python train.py --moe_layers=[0, 1, 2, 3, 4, 5, 6, 7, 8, 9] --balance_loss=0.00583 --groups_per_token=4 --norm="rmsnorm" --lr=0.00435 --beta1=0.95 --grad_clip=1.0 --steps=4686
Below are experts of layer 3 (counted from 0) of a mixture-of-experts language model. Rows are named router (the router's row for the expert), gate (a neuron's input weights, with its number), up (a neuron's input weights, with its number) and show model dimensions 0-191. Each number is 128 + 32 x the weight over its row's rms, rounded and kept within 0 to 255. Numbers have three digits each.
Before each expert's rows: a language model's description of what the expert responds to. This comes from a sample of Wikipedia text that the model never trained on.

# expert 10
Single digits inside years, scores, times, ISBNs and table statistics, such as 1997–98, W 101-95, 5:24, plus Roman numerals like III and IV.
router:143096193083113103154095122167097187157108160140138126130111107156146142115125081115124165157129112173046128134149089131188084095063084147151107130109136166126156132116105124081118154081142139144055107174137168137127133175118111138136115159119107142081152151123103128174112122151101121113085116121142115137204059125118175154144130151085086136124083107164117105105127096129135136143116068089094122157201074173099121077057125140082098120149117119148096120106118204124119137178150122095151092132140147143094114072084134149128190161210123132170065168197120109177150205135154137077
gate0:126125102082152096132116125161114154121085096149121093135163141133161141116130160123115153144104195164125167145084141191197107147163176141112135186095146140121131095067146136104108177208088148096101088133133105099115114079196101140179156201139145169185123120152064060186150142125100108136069075132147150159117022101085153154105158109156122114103108068171154144066101117133076154109086124159144176130107106106162114105056133072104131122154128148147115102131113145128116148133117141170147091106102158133105161091139155152116158166094044125153108121118173181143115157153100147132
up0:145155162168125101126093071132114137130155164111124165121141144159121120155153130113136108105137094074104102080208123094074152125104074124132107057214135110155149141142094118134155065081229148176161144144152162134176172193109129146098130103096139117100142126150157230055099130145172110099166169121177102146134176120172123094157101145056135146135105167084096145165124103114101159148115131088114093119142125180139136116181099143155118140052129132079130129124118137113167110108139157071130085133127093143165144163099124105113077074179201132148076122116131114094131094102139115119
gate1:172126122136180099181120133109116193120108122150154119121114139158146195155140090097167147096123092119118116129147099142148126119147166215137070185091130143070101097150163133160116106129143079153136070098137121142147121120101104130110140171187222071141085123143149113097153178133165102158152146130125088082103101164078127127130111141161139146128116128123098184147071140146137103079159086153105053131178105125125192094110144111083135120121118131060164096145146165096139168111145135171172157160126092105140029070104113175135124104069077179085118104094134151175126179185114132138
up1:135137090164115125139127169201147130112133129158132125108109115120139088153087163142148204134110135121116108072117110110148114113158118164175073162129091101099123129062103139132074014116113105112111068140185127135124113130131124088130095176124239098137120139164147119114142154148112090151172192094137083083173118091086113142174160148170102136186113200097100148158137148088124121140159106108130120139119153095112126133127096071147121144090030169131163119123165158071133111109143125128173159154091069186153049096124118167132076130067092148126175153147117129148111130146129123162
gate2:098095141085114107135166162157133165136132100125144117143059112171093079124129101163130165120181091155123164107045137133120126138044054203102058166127099127162117056126083153128165143100157135093139145164108179095161090184074127169110215169140141104140168127141153145149122124129098149143068118143112109076131093143132112128157150184094161091194094093066172116151118165160132145145119120111103136131079151159067131111097180099105105083123109106155120092152119143093171107159109161106126153162129126210132133158092157150124103094087113161126101074131076168147109123102150133128
up2:144126144131109125104096104169133098122164162194100166167137099085126125123135142054147096150117196167162117163187112146137137184181133137127103081053121109124147163123163126103093124137085092158124083082155126085116125088166126090099065058068122153180140150192070110134120132101071131120176099046175097180082161101121137090105133097151103123067113180193154146121142135090154114080114103107117148148150132124138118102132121065113133142138065182153143112084135110155101141126177127192123128102147163069146141110168170112157137173135175112090161133116094112136142166140185141124
gate3:112193160093145166172104151147152181136151129129114123223106157150162118139111105171150111133099198134047146167096131139086143108113106102197083084094123132097135116152127160122091189155093138175112161139119134127153149145141108126133164115180158134148174091114156119142139152152125069118097152138129103147080097148160097137056131149119065135121129111078179159123184068172062124147128079120148182202138144114097186137139144132186123039144154119098109096175140123118092139105107101168128076124111116160081190078087100141109160144156152097129092112088117154131142110145154086084
up3:143073068176108091070153148112109069107106119158159129101138103150079121108156130108147126123164095158218134129147132119138110122129182163104183162119140113134072136148096079126180059144142141102129103101133120163076123132096108147108063150078102070108078137128115100111124066125137181151116099108155099077164129091088149089172135104134170129146135121178097114144117165092169136135104217145116118104153107135163075121161120112125113219111124088151170158135121119166135142185140169114136200112176163067180063191159167140146134071113108174124160146131138140133135162129124158170
gate4:155088147149136116169129153132120170150111056151165145168096112092113106061124147110109128151158128093095153135132062136210142139092107127070078132131116130085125132125098125126191114157182083104117068172112156133137152183140081096138092122133170174188119153082172173133055103118118091098103147130138140135136105098125112211134145156131131112098127127134201116125121156165064111140081097111094058213131149159126089129105195159135130112132157083140161131131106118141181114144154139147126053136214134162106197136087164092143070144113111128168095154173142148114110134149129105137
up4:166091133105161105155105176121090183171137044172136127162112127100114091056094101096113132144149119113106152128155079125183144105091096140064127144118161137111097178106078144124147092136150102074091073136125158090118131148131101103113143116172174174166146146057166159136115090092156079122075122147130126111128105112072092154200131118125105166111077119133144120103156168161097072125113072135097085174113174132157129173108149130119102108121118109124126167071112161138188131137171103174148086121186146150065225116140159111173066199121125138153099162181170129137134118119153122122
gate5:171118145140107122116111166072108148089117124106080132101107105122109104163094161184120097118067171087048125142143155084166138072172138124147146126135157102145180134123059177119123097087158119172162060115125156131167117155159105134131139160128160170118077113156140118131139095143129135110092167154180080069177092192114137135095083117101076155110145102121147235111191137159143115172157115119172184098141146165127125165141106096165095133131144143056080117114128127123124148138118147177114040150167113096122141122082118096166122151159152110178108171129152144204169065155121139126
up5:095148071147189098122177170189143097125143149155165094148141130087147122127172090096187158136142138220179103146144111136121104163056079157098061189152112131129104117132142151119147088137163059118133159093126175099108111109107136127103161128168053145152164107089101065103101067117112146137111133133093147118119150074094073138142143127087152138165088140145107054127080127134137156141100119104092121105154089074108116161099115159123204102120142194164137127145088114130141119131140131123131209097091161184148134158181130150146099088113070131100085097154078105070099163110132132123
gate6:089130130164151130114135109110113097105150125178144124159192111106098172067089149157119129152125119151049161160135107119139086156085149087180085131102164179095091169084113134094096112158153097127086163107139159162128146120086103092124150112129146133169098085136162146168146086111069195149099126162123073110157132133174097147190168125160194117123122206145098079137116113143093138148126136107169166070099084144098109122110172173135103109118115082124119155127090114143082146156136120119169068194076112085133129093207197135204129156183122133119146154176091088148138137099074147137
up6:180137093077123123163097118136142112187114102077098128131102120147128117176150104106123132121090134128200127124116138155147192102157139140098138129159086108203105092197156125166114141095122151112226098144101084114124151135140159171130174170151062102113161125122117132124109146124115091112148110141146226165047128124130128150083088144151084136156107061105133149104132157092137127112143144167101122155163104128128180101144083089153161153160134143086158078154181105093134086135103156167126203048107172161162105146081083084126110070132112126118132092064200160120118106122140095155
gate7:145114117120096051139157124141103104142141155147086122170129145143157089180127109132113181145105159130146108188115105144103054128102092182116118162078152151117161104154148128065120175100178089129102159135101155128138135136136069103142063138061161186132126162165091162165084117097173050146128123137145120117104103132163133132109091084148145112115152120092157137101082071161166135108042075036155129110157157125145172087206159102180128134132130092179090123143129105103125164138103100151071161107122137174074117142076165156166102152173167063157112128168126121145125160108100147113
up7:136147161152049123083145089101138117106116160087158201089199127194112092137111139100123113146135191101227113145079115109126136120129174118106131085081150118137132133158092104183134095080138132131110125180142168138135127146157204157175155111107134147151103121135167144101123124135139143120134107065165159165149139156142114077145081144084106163081139168080138137111151147085087120159139195153083139147140168094077090156121149149114061140153144119066169105106147101148119149137121113097126155161190088163137071155142163117170091162054119146150217114111142088156121102135105130068
gate8:173081103117185125123117069107153126151121138107108144074088111152100139096175144120090143174103161129038136123140141178083123139103120140128037100087115160129167102063158182097140128083115087108130091127100113153121129168111200112111123138088069176124122154171132114103147118172106103125179097137140137115137163142107117183140137161087130119128115137185125130172099120111109106131145109121061124129130076126156120125132141203118200124121102047156093131172082065102140116156134109174128161156081170148158157111125178147081170144120160095144129215164103182094134182195133129121
up8:124149132152140134103071128119144133098115107148120152071127148165115118121097065125150156097140090146101103125115138132143151097102190144135158192153144143098124140091109090076166189153141165194122159110147158078110132119121076151141117118152205089106054133076094120104109215134166173083094178114129118128117119081142092156137064126136122178121200092136122162158103155106171147087140112171139089136163155113147170079116105098101074098115104156147116159121176202084163152193123178103088084177143116162150042153168126124115130111127098132149091131079161147099167132095085145089
gate9:089100143141099126141040115122103156155146142114080122137158132119173208128083061105122151116097113127105081127126101071124089162111115083149072098132125130138137148099207134121107185128121093086116115148115146126097110146156138140194076151162107124141165181110061126186103151139152105190121153135135162162147118130096172196133121131167153142085158146125128169126128083100118137194151060131089123098128133147130164141094145066186089185192141196096141145100197163093099107134127179149154088110131118119077146092121085103069127133131207139137144141104117132166136153086160086132
up9:180173109176158120133144076143159027102087101124164185150108168129097089149184194153118093117163144119131145104148138162108143106161169142156162124159126090113080068137068137113114088161091177138155147056125093157151149088093125116086125115096121102132113086147168150092177124127061156089159110132134133118132179107166112115150120155126152122149135070107124124151116142123127113047109155109178125118087156083153127086176102151070190109129096098141135104133092052165142131116133101123090159126099144133091087209170105166181091143131056129149106106132134153068158100168112144108
gate10:204057122089128152161159126081091159107113113081082093190102123121178137139114116145115109147162114099159102191123118219113116137111091093114155090154163139140121109180166133138083151165137095077053092163103153142163049204116069140132136140115089145176213145104159115135124176122137102137154144130084144131179150143131118129125106115203156158090111157158102170092099112209129122113134093118107129080128111191149091129119083156133171113141157075096096107111128164159094107122081072140136157115117111135116142099142178144140104181170142105154119145174137130180144156085103128129
up10:175106140088105154116115116074126150108103115053089074160072113133187081124106146125156115154147111075111114170087110208132103119110096095136128077155136146180131127163140167113103098149100086090065126135104103128166080201146096134158112142121083140161198139123143127093127206113164089123135120128029106154154175156129124151125107122215134151144107114173084186110144160193117166128144090106122139107118086153116067133133085157128153125180156109117087112117147147151079063102097103146144165131160098158130174116123136150146134175183184142127139134159152169159187167112123135123

# expert 63
Pipe separators between cells in wiki tables, after a name, title or year, as in Kevin Painter |, Untitled Speech |.
router:152032163101109151155116131147081137162056144129127133104131120106118142110169083149114158110176092134097136146151061115103112127133102135144113149124155099116080112109109151134136135125109205089087117178196139122122104139112155092067174142128139132120131120124103121089152135139114132143101169184108133155192135111111101186169178184077080093152131100141154158103118108159131134149069088174147107108133147138168114109104072150152153047142085078135145200122107118196114157140155152158163146142143175096146104062058157116132114166126125095184105116158091136237129103130171118078
gate0:122103105137098237203125052131109084085161216193137089093130098087137120127131142169182111119138123122113130187137187065114091165168153132193139114165123130156115089109126150094121203108188122104121100125126092072135119124133168128120109145191169105074109119183137137134144115159117136135111128139192097115087056149164123149122169163127098137114145171102161157093130124134141135162090121103153112099114156146120196171130097171127123083053166141098095112146118136161130104111153121109171125144153126091157116102182101168116164115100103148150123134092065141111098113059113102144
up0:118122173165153138152137074106066138099155106092152186131119134106142083074158158084155097146148151108129099124142096096116103101129181104114122167180108164088169094092148157162073122108094135163151140142106074080074155134170100158137134142129101175040164170213062137166155111146136147097082144101195098078145053188060143133104130200115104124119108157145185150134130202120104154100116136127149157111138112082165147208107134153079137145125119122143147131090139107122088129156146134149127103177142142151156141106130170112176102134122161144160124135158122092104168129054103143166
gate1:107129146163123175121144111107110163131075074115071130094087212125156149098144097122148148152150145137106061146117137115162152080149160100085162120115088147159154150107179124131142068141071134150094099120178095168091098136085110197120110112085133120061163161107161153091155138175108152141145112161086159104192163181075125140151130114098100128091142126155091192126094110136184125086109143168107158152150111108110086147060029098141133104116175128124177138117142116104124113090102105137121132176117162119127108087117186141100150109138210111103131106073158069144114093199129115170
up1:125135136069121053148110129104188106126160200141160124155152087154114100153117133120118125099136167126111227088154070149111098194121093154165090148124196089076111089129094122165142169157214116115140122116100133103122115152160148104117177122172119103197109116153114098196129096063125121133140144108175104143095115096145107076102148121152163141119143119106151055116150173155100134186136122119139106085109186127142180107163199148127138175160126116128097132084103128179118141148199169101089167077130108118125151180101088143136154133138084144123072135153094177107171126078115145105
gate2:132067160147098120164098105133092118096141115160072100137167131168107077106118085153116164134142175132168097129105106201114149162152173137134194133107119140118119069122189130077082127123101136111112113191168123150129192129075174078122112131095130132069143117116085099125120102127141149100190086131123110109153116121109093125127119155077101179114163103083212080089135131100160082067116087102148115108157136173110123137121162118159104148079165086071110179136097064153164158105152155132150190110118152126080095187134160150071120093122119067165124171186142159147142078077129098149
up2:157119142139131167137138177121080116114115117130159114159080114109124209127105144084129140107131109088111161121175143041140066145076090124134074103176135137114107184131088159197136157166133125156147132068117081141157093119201111160126157081206096092133106149140103163161154139109112108172126131145136128120093186112132192110086171095204143093112079127128087182126150106156105164162145190143107116150152159090143180117126138137077144092150108166192107117122139155138127097095112066109092091146165099125118129133143108081180075147146121204119127089116130094146116157176159174071
gate3:089090132098117152166130089102098079183151162112054174135132115133072161128118133084121173139163101096091084129100148126131128090101125189105083135105185102137084143101138141124172136148120130162189114161082153111172097070157159164104106113140136097145175039112088105122175088106086162075139136188144117161117133131126120129172117109158127156126125186120149157147163106143123196135128126086159117053109107134040104172145104134098105138162050100128176150139098144128106174124121177164113117065127130160154076191122161140140111127089159156134114122129103169172134132144151036151
up3:127077114073123157176097112153083092202208147085088174156145110131091167104100074089091160151139120085135085118096116129110179061108140150122104136109194127157119145096167151161154148160125163119184161111120182136166096113167150160066144088134125094178143025125090097164138088137117163101104135168144137147122148098113102089140119127164109130155094172143143187140121105136117189128117121075155105056111108146083108111114135144104111157176094155104179148181133171125094134106121124130092112041123128149167115168167147156137068158088148158136152097106138147136134101145120053142
gate4:231205105143093077129145111118105135120130139114139121111109127134158149150172159083124096098121128142117108139185172139087114113107147069187148127154100088137123150144209180097095130103120172133133074112120149191108155167135166130143181108133095181129137131129166130116118154130118124108164092138155103121094105151090131110090121116147068143171175134096138051095066054148078068131114144079129140144118093171098141113129141152092128170138057125157118202089121056073108145091161184128143158104122124143172157137147154103110134109124191161115129209131142123081159106097124086162
up4:074139145076127109113147081159132145100117154133119147153128150102126126114056093133118171162171155181169096152069119081193145140146073164086121110116153161116173140115066052174186122124125100111146174165120125111173125103110126134105078102138143069089117147094128144111089076121133139124100123109129138130213159087158099126196087161104177132066112111124140138130108223133158162121171127150144118130169120119128152175128101092150106128146174152095109078156138182095122105123074057127133087104101123138090155136141138097136123137132102122160088009113110122142070161181125105115
gate5:161054147134116129148071131056117130091106132076192142108131131151113138144164105154100164135191187072132105109136148174163162132146106133106116115138121193143099147074126087132150088093136129139105142162129138148067111129142129100165114094145157235178151116084103140093149105073187127161116118101182088159152179122135101171144130193098095093128109124116120136101147162146136094150067094131132161156145131121106141136088060146094096129220106155118097100088108064163115140182171102144124180157152167131097153149064099158138114196143085120159142128095169127160154120107106170111
up5:186086119097098146109089139085123125113125169098168156114167150167129129153129087178133147142177167105144077098118125134150198124169131114099167131154145183126117166065119110152102085098152111116097123165143158151086121154148145085179119097151159231176129115066098134078152091048196149146118135105152109140159161132117065176140143148098131102114146148096111145108157154160113122111063105119138121129116141131157172089069046123069122142214170154091083100124129079165097157139171099146114178148119166136145155130099096171144084156153088091162122140112190103137122109122110171105
gate6:166141082112157122180110104136100115139076123163145162179138185136146155151118110075144142115068120111131105197100111146125115094165165145143113157097086160075081088105155122177129075125105134156072079138095113071084165127109128139137073102073128115163089165089099106149162116138112125084151176101100156138117167119157153088120165132146076097176081190122159143106136101081114097090174151177081154111130141161104171131161151112121171165201056144153131150141075132147134171078115141144082173138125184138132099155130067177055122149176108079155111099154176142127105108078149155125
up6:087165156163089103122135139102119143145180143097097123098109092145145114099133134201080128164156134106141172064122143133126149183095118117153141099171140077202165206123105132072122159093146105088180145083154165166178098145120114153118174150194146165167165119159130155099081144137126161169130095167157080123141102156103084139108079132142216158108139067150120121139125133144160118157092096074166113144092094103168096128097106155128098088077190112099130116107173096150135086149144106110169100143125091121138166131107202081183122090099170175135161138097050132136149167145101096141
gate7:142105054095145152132086141081142141108117136091139159111110113143117129101102156153152196162087118125100157150150133134078189143088121087181184140153135099104107137131190156063101098116107142087134110108140165147135160095161165164152142125130182067120152097162095081161155080123066117120137085199159178141095097131091080091121126115194093152109160169166124077173115073098170073168108142142119129136114092138163158096175115128109118094125110124119148180153160133188214202125186096059110140106129134090142117153133150139063152113136167123113100118125103141168156104131106065149
up7:137137149121161151120105141057131106110156113134080101128127140086168165102076141180072134092139134090111178234124158097141098110105143130108149116095146147101168150076109089093096139125146131099136184109140129107150109094141099145076111135149123113081107104123122117178192140148097109172084119153111184082065138106089132096096131072167108089096157130184122117087134187138216130155129108170129132161140178060151128103190148065108123143139141167147152110157160172082107101103141129155131177123120117074098157123167160164182129071173126134117065116115175117095125184071103130162
gate8:136085105185105187121145147157057116137111121173150134092072161166089125154148179180136093118164082093143096160100138115109155148184102188117125168217100159120127132114032137119163144078085128166114119090145180133109118145173162122077142122075100139073077133179146146120082138107136136076188163126174127127094143129092108157143134106088127109096098138125092143104087114128097128183101107108135090063123085126147139160138087081157126092117155108164133105116129110130123184105157159072123091138153138204186133141103122147123157120110065110121153063162111072153125060115124149129
up8:124163093119125115099185115154155136140153091150121136170100122106142109133075085097093088127126113094115113155238077086119175133137159148139117138114092128145134115110162136082117151124124133097086153110142154108074088150137129124142137112117164117106082168176128113164158112101185138089128123153110130130090174155119144150134188159128074167137120156099054142062097110082207086165127105166062109106079097106133131168054167126162098185148095135145157176109123187125147099123058141177168188124095098187120132109209179184133098115159145130077133105147144160141153143090098110158
gate9:060210125163174181154136140102135135129105135119096132135128124132147146177067126112138171131104157142132043156106051093137074164111138148090145159151118171144135160117119152109074131121137118107194095194106141083082146153060158109131144106085137132151150121123110175129133192087082193150154119160128109065122139106132098181093166114130114114168137128121124090162129197099183082157058113087128124100106116187158125124179165175138171116168124154105118112118137103056155119140086106198144145132201154109104154075120119071095114090086112135145141128121150084080116128152133126119
up9:066206116137197115196122137126165064120094097130155153074135146173150173143099126075170118154105154162115122178083107066130097106105127083090129151124142147131130154151109119109056134117121114097169095134084168132106122148097134144130167133164173089129111125105133210115111191098118155076145121119132091083091120120106122148119167104113100146102139157121053097141156191109146101153064135082104126116125088111088159086180159154150194111158142159116179073136136113116111152105091127155171131152211130116143150118236121110117134105102125157142124123090145089071102104143098152172
gate10:132145149154186149108111162126120125162140153157165129160154155127104117141133099141106132123116148116125105122103097175110177189170116148146127133107122125132138158119093138143053110180130168123117091130131124120127168085108161107127112172142160068094132136065161159096126085075044202161165160148084180144167155141159134170128108121105167098094172193160094206133149116125126078138109118150124177068101100110153158135139086116135069150157178144053141161080122093122083169128157110154118044089171163102142166136174073073079134171165066121103085106138153119089079116098106145129
up10:097158146106060105149170123090139127114094111105092141099131151095133167117057148164120092114168150170145085143177076109178118130125134175142094154142117155139127100151127141099166118091137097144070153161092087123138107171150156161112148089120111156153116120160120124133100219140168060140064091145149070097131203158086099064169125156109090136139087077096161099150082160177170163121169126144138124188137138135101097138116135127114165151062156158215082083123105101086182141088125112181129190122113152130144146152096154184149134105105146158088121122114096140162135207124115171128

# expert 12
Pipe separators in tables of numbers, such as election results, statistics and month columns, plus semicolons in number lists like Titles: 0; 0; 1.
router:145065157117068114147099109103086143141121168113140131121149138123131177125181120073176126129132165111114158134156132149116093146090116133146110123082105124135067127115131124121094149123103164161101112091209156129171070103102165100095133159092150179063013157100087128117105129129110121102140088104174100190127074121146141231128155167087061121084106145164166135123124114165148114073077145153112105096120104146145138060120131182089133101150087128159176150137080138155092137171134138113137135158145163133150103113103166153133099157120083085165106068135098094198143115152201115105
gate0:155111115131125079119132131150128086204088101126109094118112149178052092155081151170153126174107108037126148135156135183131143159181125153093141138120174137149083095100155145129182163098102127077154096122144143162171120149158167084105157081100112153135126098098100120175137105152137046139150082144106132164106137160155167169099167141155166080064106157126221107128163124105115158152126135163160101163106145150129161119100121170182172148134074039108123118105153167101119120057067110162060142131102152141094151140166073155117142111138098118153150156170150170152124155165120125126
up0:103145151163114181094141122093154140101148172072079150133198098105147122092115093125165158099143155179155148107119105132117104080087125122129138119096067139066194166160106150169124090152149071150128127147123118055113124130111092124174061189138074090164113156162145168080161136092155200126107181078132132105120126092064100116139135141110090163157160132128109152179119138136090092106211115093102150152149140134144084148177117129132135136111206159116138137210135105136135133180187136051165071137177091134106119097084125123116116104175134140097129073135152070139143118123127139118
gate1:133072130100050144149109129179137176103162128096137103130166087082126177112075065079181154128182098106088113107081161102100099162147121050207143118144093151088152127094071128130123172098137172095110119082136097155146107094151103090119098128113199156110118141114057105093162137164102118162153134074190188170146096074127156204079106113127135113135224155135170161138177144125115090105134133124184128151145137177101150150120136128129141050138128120128100150146121168159110160119175138134095137099169140099095093091119136126159119116143107078116135129110106124168124097175100127153
up1:096169110169196106089131108067130081141126121202104162098087173156095095139152195215135069132105147140176141127167125164128133071139122192037108104136175103160137143156160125151153096131163097138142161149137177138134129153123148139114172090123046087138149099145190107173092114085156172104082157172099087082109141156148118046155117166090155131128041123110112083084124118142120159146144113101075116111123090093153098087146119091154144187108136107137110088117111100087121108147132124123142122155102144167133190180122109125096121145125112155158123106149159145079129165106156152099
gate2:089099112102092096127146169134106143147086099132103143153120165149100116166142092068106144150173157061101104143084056094133150067174093095145184161178113111114144131146116087127094119146114144112090129140059143162107056135138123110143163197127127196067091084096123130144109128106085117154168058153054123147143096115170145134149173098146150134123159099123153155131161171130161174153150155175154188089126169216158206146133103143107138141103120124177133130094199115167045135114108116155139096141158138087150122127139120118166078141175110136142122096177119156161107158112138166142
up2:166159135156169153140087146107159111158175166109153108145156159120154116121115132175129188097096092117107136110132219141127151189083154140139066120048136195133147083115159119138161176123118155136167152151211097119167176121092133174092093065135143104146162190172138127091119120186137146113105163091163141113119146146108102104075120117140067080168106128113058138131115084112137108073069096098095122180137125079118089132105135116175123102186137118054129137104061137118158098154127149141111149148053109152090106093104154076069131118119158101115129062087146127126137114143133127106
gate3:158116186168124172108102146137159110155087151082149137058186165169092134137156095105118134116131110131154156128082117145125144135114143083125061173108126061080147124154166178108172136173136100166169105110106100183096156162146172133163126127165089102178134097089127100179149124121104096115150125159130089134124111088151123135072145107100174055140048091103152125163163122164078204165098171104178109179141179219159111100136132132200129120122121113142164142169110144108188125120131124103127133143156073099128110142126079136144127087086174068079153099120125145135124081136145062113
up3:146167100104109070129152095177135135148172092129111158186119057092177074172082137111089113112157127183114072110136112140141117095147139142093124115141141163170153107111055096126157176055112123111089119149133135090137103100151144089135157136096146151110193105146119156123120096158168080160110113104137148079191172119172184097163105141143098165169206151157153158135090138091125062138171117167103161040157071082083127144099112134140181107179088085145128156082146137117067157134148141197131137109141138104122143146087129142119184163145141150179136123185122124140142180105107126158
gate4:147078180051070106155122171118162140117106156102112120127115107128176098176117135083097132148097095099075126126126096058137110119125068136175065131116125175125160188109164106200095160101136103125079104146158143108153113172155167130193075088135140097122132082184129100077175080144107126070155159134106187093156081136135160191153119154130113124122144129104211141143112085157069120173120119144082164114135145162142135152091098077145143104149139145133093131099114159114122161177169096154199178126151146111120109143139153162100122114083126129132171097111111136195122163161106068076
up4:094188101164153133094132077159111090154142106122155125135107134142073165056161129187116095111154146131191134149123176220132158079118171131075163129150141107136120106130098136100130115128100171114191172146108134162116134101112131136091143150178102121134107175063133168147088168129169115216066132134136096126116208140095140079117131105116142155144102136154067125103128141112184113066190135082180096138099122093115137134147157114132131145073132148115128119135127075093154079070078151131056104147117083131146158081113092098154149150154098141166095169150147106103142091080139180188
gate5:066095127128135177123147123081040135132115131075124075090097168085165116149110187117139074155124128084147126159133121130150169163115125155156090176142107142122144058121140126118178148123193134213132166120120164080115094182124115080110152106191138096126100097114155134102152129074118135140133139124156145145068125172127127195160099154160122105083091106163128175158144133153165138144104148169134149155114132100145100120174127102147196112125192188111111100134144141121116075074148149145195095191116119196171126148069155137158118132049129105105100090116142069172126141098133068135
up5:062064141137137156120143118098069110138147136061115078058124145106159098133114158128132092197124108127163143124109082115169171121115114143156103130173107150147155082100151131142184164120165103182164172131117149057127109147132111082113138089156127093147113089108106126114177122054147144145129186077179126124088112147141104197155100113197109082076110120145129171151150163160117127156103123173120122132136113103123128168151104088169206149140173140142109133158132174162106094096158159129163092192114087195144134127079114149143103139038142105093104092130191083163121122150101066100
gate6:133122106157134135104071107169126159127154134103172084108127124176082157201139175137154175118155168125132128141190154079093116092084104165094134136096129160104143159109115091127142135173139125169129142091067057078104093101126121204089130147144176171131127138129138085101105076161081099156170126118140109102172058138146105145044120109094091072160132126147161170094131151145150126063102125167117091101118119097145189108188078118148104125137112168165078091085089145150199137140121102131102092129185089081126114126141152129178116115120117170135096189145191198122151125136152094148
up6:153137134108169098147121131107148095140180126120136139136168140099179136068145110129066129136119126130156121088125132151152128209140145099154120130153110135106131072174135127132100113124130139102078128122174179170199126088131126104161133122163105131153164199130112134138105146098174128132070125183077141133039117178147159090114127114146138169171138107080114126143133102110153143121107134071136113175106147117088065085094168113106149139105182130050164170166169137120096096103165054151117145182115156124189170164113124095096135187084181170153128042084044086125124112105119180120
gate7:133163068218119164199118144131177162108083088155124154096097136151129121113148121124109118163057166124072160090109151185129158149081113107150127102105136112133143120097175145128131096113156133114099106115141111092106101181120178100130128133099136129131152171109092082112181108095080126126218129093115139096192146122122126159120147115156086093131089064211073122129114108106066144149107086118102175129128063199087124182091111107161135121163119118137126129155136171097173112155109121098091081082086167168184145107153096132121085157199111099110134181105139137126137101150098119055
up7:156111193054118128074145137123113088162172162096155098136153146096094146135112152122139132125174101104201105166142099066140101107201161164122126128147138127118124107138096107123126146151089112173141163111094122182166150111110086161144126126141118137121117086140164196172078141155160143112057101145119111135051106127121111084128135130096181153126182172058161109120131157119200114132149174137138074122161210083157147069152117128093120142104127107100124112078125100149059151061172115150161154131180064100081122161154141135170175104073157154168147091133119119123104156099154113186
gate8:085167141156134191182073096120141194123094129094189107162120174106148115132152150097188099112075087128167148193112151135091075104118096124128127118101069077114102136121078166111126159110161167120113101112130095094096112092101119137080164113105145144182173080056075124107143121158105147142107180100142130139105080178181069177086158146101149123107118140143135109123146195158105100124151127141157188148097145141156073145138110113131138054116078199177168096096105103114142164137161213104190098094117126126067153110154136113182117161134169120140084121155115116110104135124141099132
up8:080168125138111136184090102111117153130084117091133121149134161082074103060098119098146089083150146064108097123151161155088051133142129163141162112125153112098116129163073125150133121037157122108081140119093081116144123108104098119131167099168147097178180092093162081100137136120117158139086130125116155089136147099176123139122176184202124174130093089145191137100130185177124142075135129210152181142137135142129087148104157144141144097166137219104128133164156139133109174080149180141141188124168166131109135128148150047145143120134111108145064135144075130086120094128131175133
gate9:134097119157163194087066112139082119146127073121132145099215168122123140122161137120085104153106113099126184112117196103122102137068170170168159173044112150129080035084071107123143127059156138182117124115181086154151177151134121089078176089142124136096159125156113155148088139118150114153099061154168172201094131114123141128116135164118145155090197143170072163121126121110112164107104103115107092149101120144135130107113101129102163156115164064114105135120091129137097096140115155138118129111133114107125111156141102111132077085166131160171179146167119187131113135140181197150
up9:094119122102077079126156126116194109127105148173090114134018063132162099102107122138142143123163165142141054129154065138114162110213065110081067080246118096109146204181163130138101105148127122076132109127084182110120096094144130161169069154104123126153150134122139093093151113116073123092149173113112111079166113147135135081127097118131160132154080130119148110125143140150158075126124168135143153125181091125106106166153097104178172113144117169142131115136185131157140186110164114103117157158113134115131148141088166122140170170128148090130117134074136075119137145106073127129
gate10:149117145125142139175100142129127196116060156113131160151118118102080092168090121122200149091138089108126103113096157128145109158157096113136163159113099152052159148129129131136167118146082134065131181103128106135130118146062146145064160099090126107159102208117143102131148147129164147099129111152103155142079099102162069167187151154116157079207149117165138089099171142107182148105074135138128099156102090141151171120138157100146096133115150093088146120121104101120111121155171168062110135100110080078171133102138145097161136174168080108123076057071172127159170088150217104120
up10:112158104128140119069152103125145075131123125141078077081141157162194176081187157153099113151155135136135150153162134160105123102126135161091104078101128103187092118148131121113086159096168147184114062157113140135142114063187111114151142156173120140115143080121112152117117109152096101134101124127164096076150158166082211075084105126127143166061109150126149162140095121166090116120181094102148184102149158082077103120110095167089171107157127165162124131147128177085118134136055106184128116125139146180076131153099124174105155112111182131151145206191083136108125168095099188114